Experts of a small language model.
Size: 14 layers, vocabulary 8192, 6.59M parameters.
Experts: 176 SwiGLU neurons an expert, 1 pick a token, a softmax router.
Training: a variant of Muon for the experts, 220M tokens, 5888 steps.
Below are experts of layer 6 (counted from 0) of a mixture-of-experts language model. Rows are named router (the router's row for the expert), gate (a neuron's input weights, with its number), up (a neuron's input weights, with its number) and show model dimensions 0-127. Each number is 50 + 10 x the weight over its row's rms, rounded and kept within 0 to 99.
Before each expert's rows: "gets" lists some tokens that make up at least twice as much of what it gets as of all text. This comes from a sample of Wikipedia text that the model never trained on. Tokens count by the router's weight.

# expert 2
gets: ",", ".", " |", ")", " (", ";"
router:58 57 48 39 54 49 35 66 56 50 66 50 41 41 47 59 56 54 47 51 51 51 35 61 63 43 48 47 58 36 34 56 33 31 40 60 73 44 65 43 60 51 52 44 44 55 51 54 43 52 49 51 52 58 49 52 37 43 54 46 74 41 43 58 71 32 68 52 32 56 36 55 53 38 48 65 70 53 46 59 40 57 57 36 65 54 40 37 51 54 42 54 49 51 53 68 45 38 63 35 41 60 59 43 34 44 36 74 50 34 55 45 28 31 49 44 50 50 46 51 50 60 52 39 43 55 48 45
gate3:37 62 57 33 61 62 45 31 51 58 43 55 50 38 51 33 41 43 46 28 49 52 46 39 49 53 41 49 60 36 56 35 40 60 44 56 45 59 58 52 44 68 35 49 40 49 69 42 38 53 55 50 38 43 57 50 38 48 57 55 48 60 61 51 47 52 50 49 39 77 28 42 54 59 44 58 64 55 50 28 44 61 49 42 63 54 57 40 50 50 56 52 51 57 43 78 49 31 50 51 57 42 34 45 63 60 43 33 50 55 32 43 36 38 49 56 35 59 33 50 40 52 64 38 47 56 59 47
up3:56 46 62 45 69 40 56 32 47 53 63 39 43 49 65 51 43 36 42 29 29 68 53 58 27 45 70 62 40 48 58 42 62 46 55 64 34 75 51 55 47 47 48 54 51 50 51 48 50 60 30 59 53 50 55 63 56 62 43 66 67 55 43 53 53 49 48 52 69 64 38 43 35 41 53 60 53 52 63 38 47 59 42 46 65 66 42 64 59 52 55 49 42 60 45 54 55 60 57 57 53 38 58 36 53 71 51 42 64 50 56 67 47 48 40 45 54 44 52 37 63 48 57 42 36 62 45 50
gate4:40 69 58 36 48 55 59 59 61 50 49 38 48 63 40 50 46 55 60 43 54 59 71 56 46 65 58 51 71 40 39 39 45 49 52 50 42 48 73 43 53 45 38 31 56 37 56 60 45 45 45 41 45 44 53 60 50 58 43 57 49 49 41 61 46 55 48 42 38 53 51 34 37 28 58 34 41 54 45 49 57 70 50 48 56 62 59 62 56 55 71 66 54 22 44 54 56 47 57 46 54 51 53 63 54 69 31 53 52 66 63 38 37 67 45 40 48 46 36 40 38 55 37 64 61 41 54 44
up4:51 45 58 53 38 55 39 50 60 48 48 56 41 60 67 38 55 69 58 55 42 57 44 39 46 63 39 41 60 48 49 53 51 36 46 46 51 48 40 48 57 59 50 52 38 44 55 45 37 59 44 38 51 43 52 40 47 59 34 49 44 30 67 52 60 61 22 49 38 50 31 62 44 62 64 37 50 71 29 49 41 33 60 44 39 53 46 44 49 46 66 23 44 61 65 50 53 53 61 44 54 67 47 65 32 62 58 51 33 47 64 53 56 48 50 49 43 60 52 47 50 56 47 61 36 47 43 70
gate5:45 49 57 44 60 52 59 32 52 48 44 50 50 60 52 57 46 37 56 47 45 51 62 51 44 49 52 66 40 51 53 46 51 55 32 58 65 29 51 37 52 59 55 58 42 42 44 69 48 65 50 61 38 51 51 59 56 35 45 56 60 63 46 40 63 46 62 77 55 43 28 58 45 60 40 58 54 45 27 68 50 53 60 57 41 32 55 61 58 56 44 50 59 50 51 49 27 35 51 67 46 45 50 62 42 52 40 22 44 68 57 36 45 48 67 51 42 52 61 42 65 48 37 56 50 49 34 49
up5:55 61 24 46 48 51 62 64 67 42 63 39 40 53 59 51 51 42 47 34 55 44 46 50 34 46 43 73 62 51 61 40 60 51 58 38 63 45 64 41 46 48 35 53 58 62 40 50 42 36 54 45 40 54 63 48 50 21 58 43 60 50 40 54 43 49 38 62 63 59 30 57 53 39 51 36 48 55 43 52 55 49 46 56 73 47 50 69 71 38 43 52 40 35 59 60 38 54 60 47 43 52 33 41 52 51 47 37 56 47 62 54 39 51 48 58 37 55 47 32 42 47 54 69 51 43 59 41

# expert 3
gets: " and", "\n\n", " in", " to", "|", " was"
router:56 43 50 32 42 55 49 53 47 47 47 58 63 53 67 57 36 55 61 42 47 53 58 41 50 41 53 55 46 50 62 42 62 70 51 42 46 53 74 59 42 50 60 68 60 51 70 44 58 56 54 44 60 29 51 54 66 50 55 41 46 48 41 60 41 54 48 31 64 32 39 50 54 72 55 29 47 62 58 51 61 46 73 51 33 46 34 44 62 60 55 60 39 45 54 54 63 61 42 63 45 55 54 71 40 70 63 44 61 54 51 70 48 58 51 38 46 50 55 46 60 43 39 62 46 43 41 53
gate3:48 50 56 67 53 55 55 40 45 43 60 34 77 60 54 62 34 39 53 43 51 42 58 54 50 33 57 53 57 59 67 50 29 61 41 53 56 50 45 57 52 56 43 64 66 31 63 46 65 64 46 47 47 54 52 64 39 42 36 48 47 52 55 62 62 60 43 44 39 34 70 53 40 45 47 40 51 46 33 53 51 47 65 59 52 51 44 54 73 57 60 44 28 47 56 59 55 38 45 53 56 45 59 49 41 29 45 29 35 38 68 54 48 54 55 56 51 52 57 57 71 64 54 62 59 57 46 49
up3:57 47 46 78 63 49 57 57 47 25 58 58 52 59 55 52 30 43 80 61 49 37 49 49 39 37 51 73 57 53 57 46 60 44 62 52 58 57 59 49 55 60 37 52 57 38 46 59 51 40 43 48 50 62 39 51 42 45 58 44 50 54 52 54 58 58 53 68 34 56 65 41 35 59 63 58 53 68 50 54 54 51 59 62 42 49 47 53 43 55 57 45 48 65 46 70 56 42 69 51 16 53 43 59 36 47 66 44 36 54 50 50 55 58 49 58 42 54 43 55 43 65 55 44 66 52 48 53
gate4:47 56 23 42 56 60 60 51 55 49 50 35 51 60 64 47 24 50 34 54 50 42 49 49 49 46 46 52 60 38 61 31 56 56 58 63 43 35 58 60 44 58 42 54 58 37 46 53 52 65 51 44 33 47 49 53 44 56 64 40 51 71 55 56 76 54 70 31 65 34 41 48 57 60 47 51 52 54 55 43 59 48 60 65 48 56 41 47 51 54 54 56 51 62 65 85 52 49 40 43 55 46 55 55 51 67 43 47 63 44 54 61 54 43 53 32 29 38 44 51 46 45 54 47 46 55 61 40
up4:32 38 33 51 60 41 52 41 58 51 48 39 47 45 42 66 46 54 67 51 44 38 51 46 45 51 42 44 42 36 60 51 54 37 39 48 46 64 61 62 34 56 40 50 37 37 51 58 68 49 55 59 44 36 51 47 68 42 38 45 69 44 49 55 56 45 63 55 59 60 54 45 60 30 63 43 56 64 56 62 39 47 62 59 49 43 51 24 41 48 56 55 47 54 48 57 46 42 54 47 52 62 55 34 22 61 52 39 54 53 60 50 50 64 49 45 38 53 39 35 20 54 49 32 37 65 51 60
gate5:53 43 41 59 40 56 49 62 66 73 47 58 57 51 28 42 35 56 47 68 43 55 47 47 53 64 48 57 58 59 54 41 32 33 44 42 39 62 51 46 58 52 51 50 39 52 59 42 35 67 53 56 70 60 37 42 70 31 47 57 51 48 50 56 42 59 51 38 69 64 54 47 51 38 60 51 42 59 45 63 55 67 44 44 56 63 50 35 52 57 50 40 46 33 52 38 29 53 38 56 43 43 59 56 56 47 45 53 41 44 40 50 51 37 38 34 62 35 36 43 29 51 58 45 45 54 65 37
up5:57 56 43 35 65 40 43 47 29 51 46 64 59 63 41 39 64 59 45 58 40 58 45 69 52 41 51 65 46 51 35 57 38 58 51 36 49 53 51 54 35 55 52 58 53 55 47 35 64 58 61 37 52 48 66 55 58 41 37 66 59 41 53 59 42 34 43 27 40 48 54 44 47 44 42 62 36 53 43 64 33 47 48 42 59 55 66 64 53 50 50 70 58 42 41 33 47 37 55 44 53 38 61 64 53 60 64 62 49 56 41 46 42 27 52 43 30 39 63 43 49 42 52 36 37 54 58 51

# expert 1
gets: " the", " a", " of", " his", " The", " an"
router:31 59 44 61 52 47 39 35 58 47 47 50 46 54 38 41 50 58 55 48 51 61 46 68 49 66 56 39 50 66 46 53 63 37 52 30 38 56 38 59 52 64 29 38 50 47 53 55 36 40 36 43 60 59 47 49 38 61 38 67 35 52 47 47 45 63 49 50 50 60 69 51 44 44 55 45 25 50 50 38 60 60 42 38 52 40 65 63 30 28 46 31 55 52 44 37 35 59 50 58 63 35 50 50 58 46 43 42 42 59 53 47 65 52 51 67 45 53 37 44 49 44 53 50 41 66 67 40
gate3:41 48 59 61 60 74 28 47 57 46 38 51 51 54 70 42 47 61 52 60 55 50 71 51 64 21 50 46 38 44 49 44 50 48 45 38 44 51 50 60 47 50 51 43 47 56 56 62 48 44 55 55 47 56 49 73 40 31 28 58 59 52 43 45 42 39 45 37 36 32 46 30 45 50 49 49 54 43 51 61 44 49 58 35 43 76 51 34 28 47 49 44 59 45 58 27 56 42 40 45 43 51 58 62 39 46 42 39 43 43 51 57 46 38 59 34 46 49 55 36 52 45 37 47 40 55 35 54
up3:55 34 53 42 63 41 54 59 66 48 52 67 59 46 46 58 47 68 59 39 42 39 45 43 52 42 33 45 51 41 63 55 54 55 60 52 66 54 40 33 64 37 57 64 70 42 56 41 70 49 36 49 45 56 51 50 34 35 51 66 70 42 47 33 57 39 35 32 56 46 51 51 57 65 47 50 51 40 49 56 27 40 55 39 42 65 50 52 49 30 59 65 61 47 56 44 46 38 39 40 62 59 74 54 36 52 61 65 45 47 65 51 48 36 55 54 44 46 41 46 61 54 55 47 55 42 48 47
gate4:48 62 58 58 46 40 30 40 51 48 67 50 55 62 44 27 57 34 57 38 39 38 47 44 51 59 61 42 43 46 52 49 48 58 57 51 45 52 54 56 62 52 54 54 39 28 53 48 41 51 54 60 54 57 49 51 39 37 48 54 41 52 45 45 33 53 49 39 69 52 45 47 57 53 44 48 55 51 71 82 51 44 47 46 44 60 47 44 46 34 40 57 42 51 49 56 46 54 48 48 61 40 56 43 47 65 76 56 29 71 50 31 30 50 53 49 60 48 32 32 40 51 59 63 63 72 60 52
up4:53 60 39 48 43 35 66 49 55 66 36 71 49 43 44 33 66 63 63 57 59 43 64 32 66 43 52 63 60 48 57 60 45 56 47 50 40 37 57 63 49 61 38 71 61 53 44 36 55 54 48 45 49 42 49 47 68 52 53 57 68 58 57 40 56 55 31 61 71 43 46 42 49 57 55 45 47 37 51 43 65 62 64 43 42 45 54 61 39 52 63 26 23 39 54 51 55 52 49 54 44 57 41 56 50 52 40 42 59 57 35 51 47 63 48 49 29 54 39 53 57 31 46 58 48 48 51 58
gate5:37 71 46 58 47 46 49 31 69 59 48 41 43 55 35 46 39 61 51 56 73 43 57 49 51 57 52 70 63 50 47 52 66 53 53 45 53 39 58 39 62 60 50 55 32 49 45 44 57 56 58 48 51 61 64 54 55 54 57 54 53 54 66 63 21 68 52 45 57 65 42 56 49 40 69 30 46 42 37 53 51 62 42 48 68 61 28 57 26 44 63 51 50 50 51 55 54 50 52 51 61 51 57 58 50 51 39 31 46 63 42 69 48 52 55 46 60 40 30 38 45 48 39 58 50 55 58 46
up5:39 44 48 39 47 54 36 35 38 51 44 51 40 43 50 41 46 55 41 44 54 54 57 41 36 51 37 63 66 37 34 62 63 51 33 35 48 62 45 56 62 44 48 58 65 62 39 42 55 48 59 55 38 40 59 63 28 41 48 42 40 52 63 63 39 59 51 56 47 44 53 38 43 39 61 49 72 43 41 50 44 45 45 49 57 56 59 48 44 34 64 29 50 48 66 47 45 48 48 46 51 41 44 65 45 56 51 33 45 18 43 58 37 24 54 44 43 65 61 62 54 63 42 54 47 61 57 42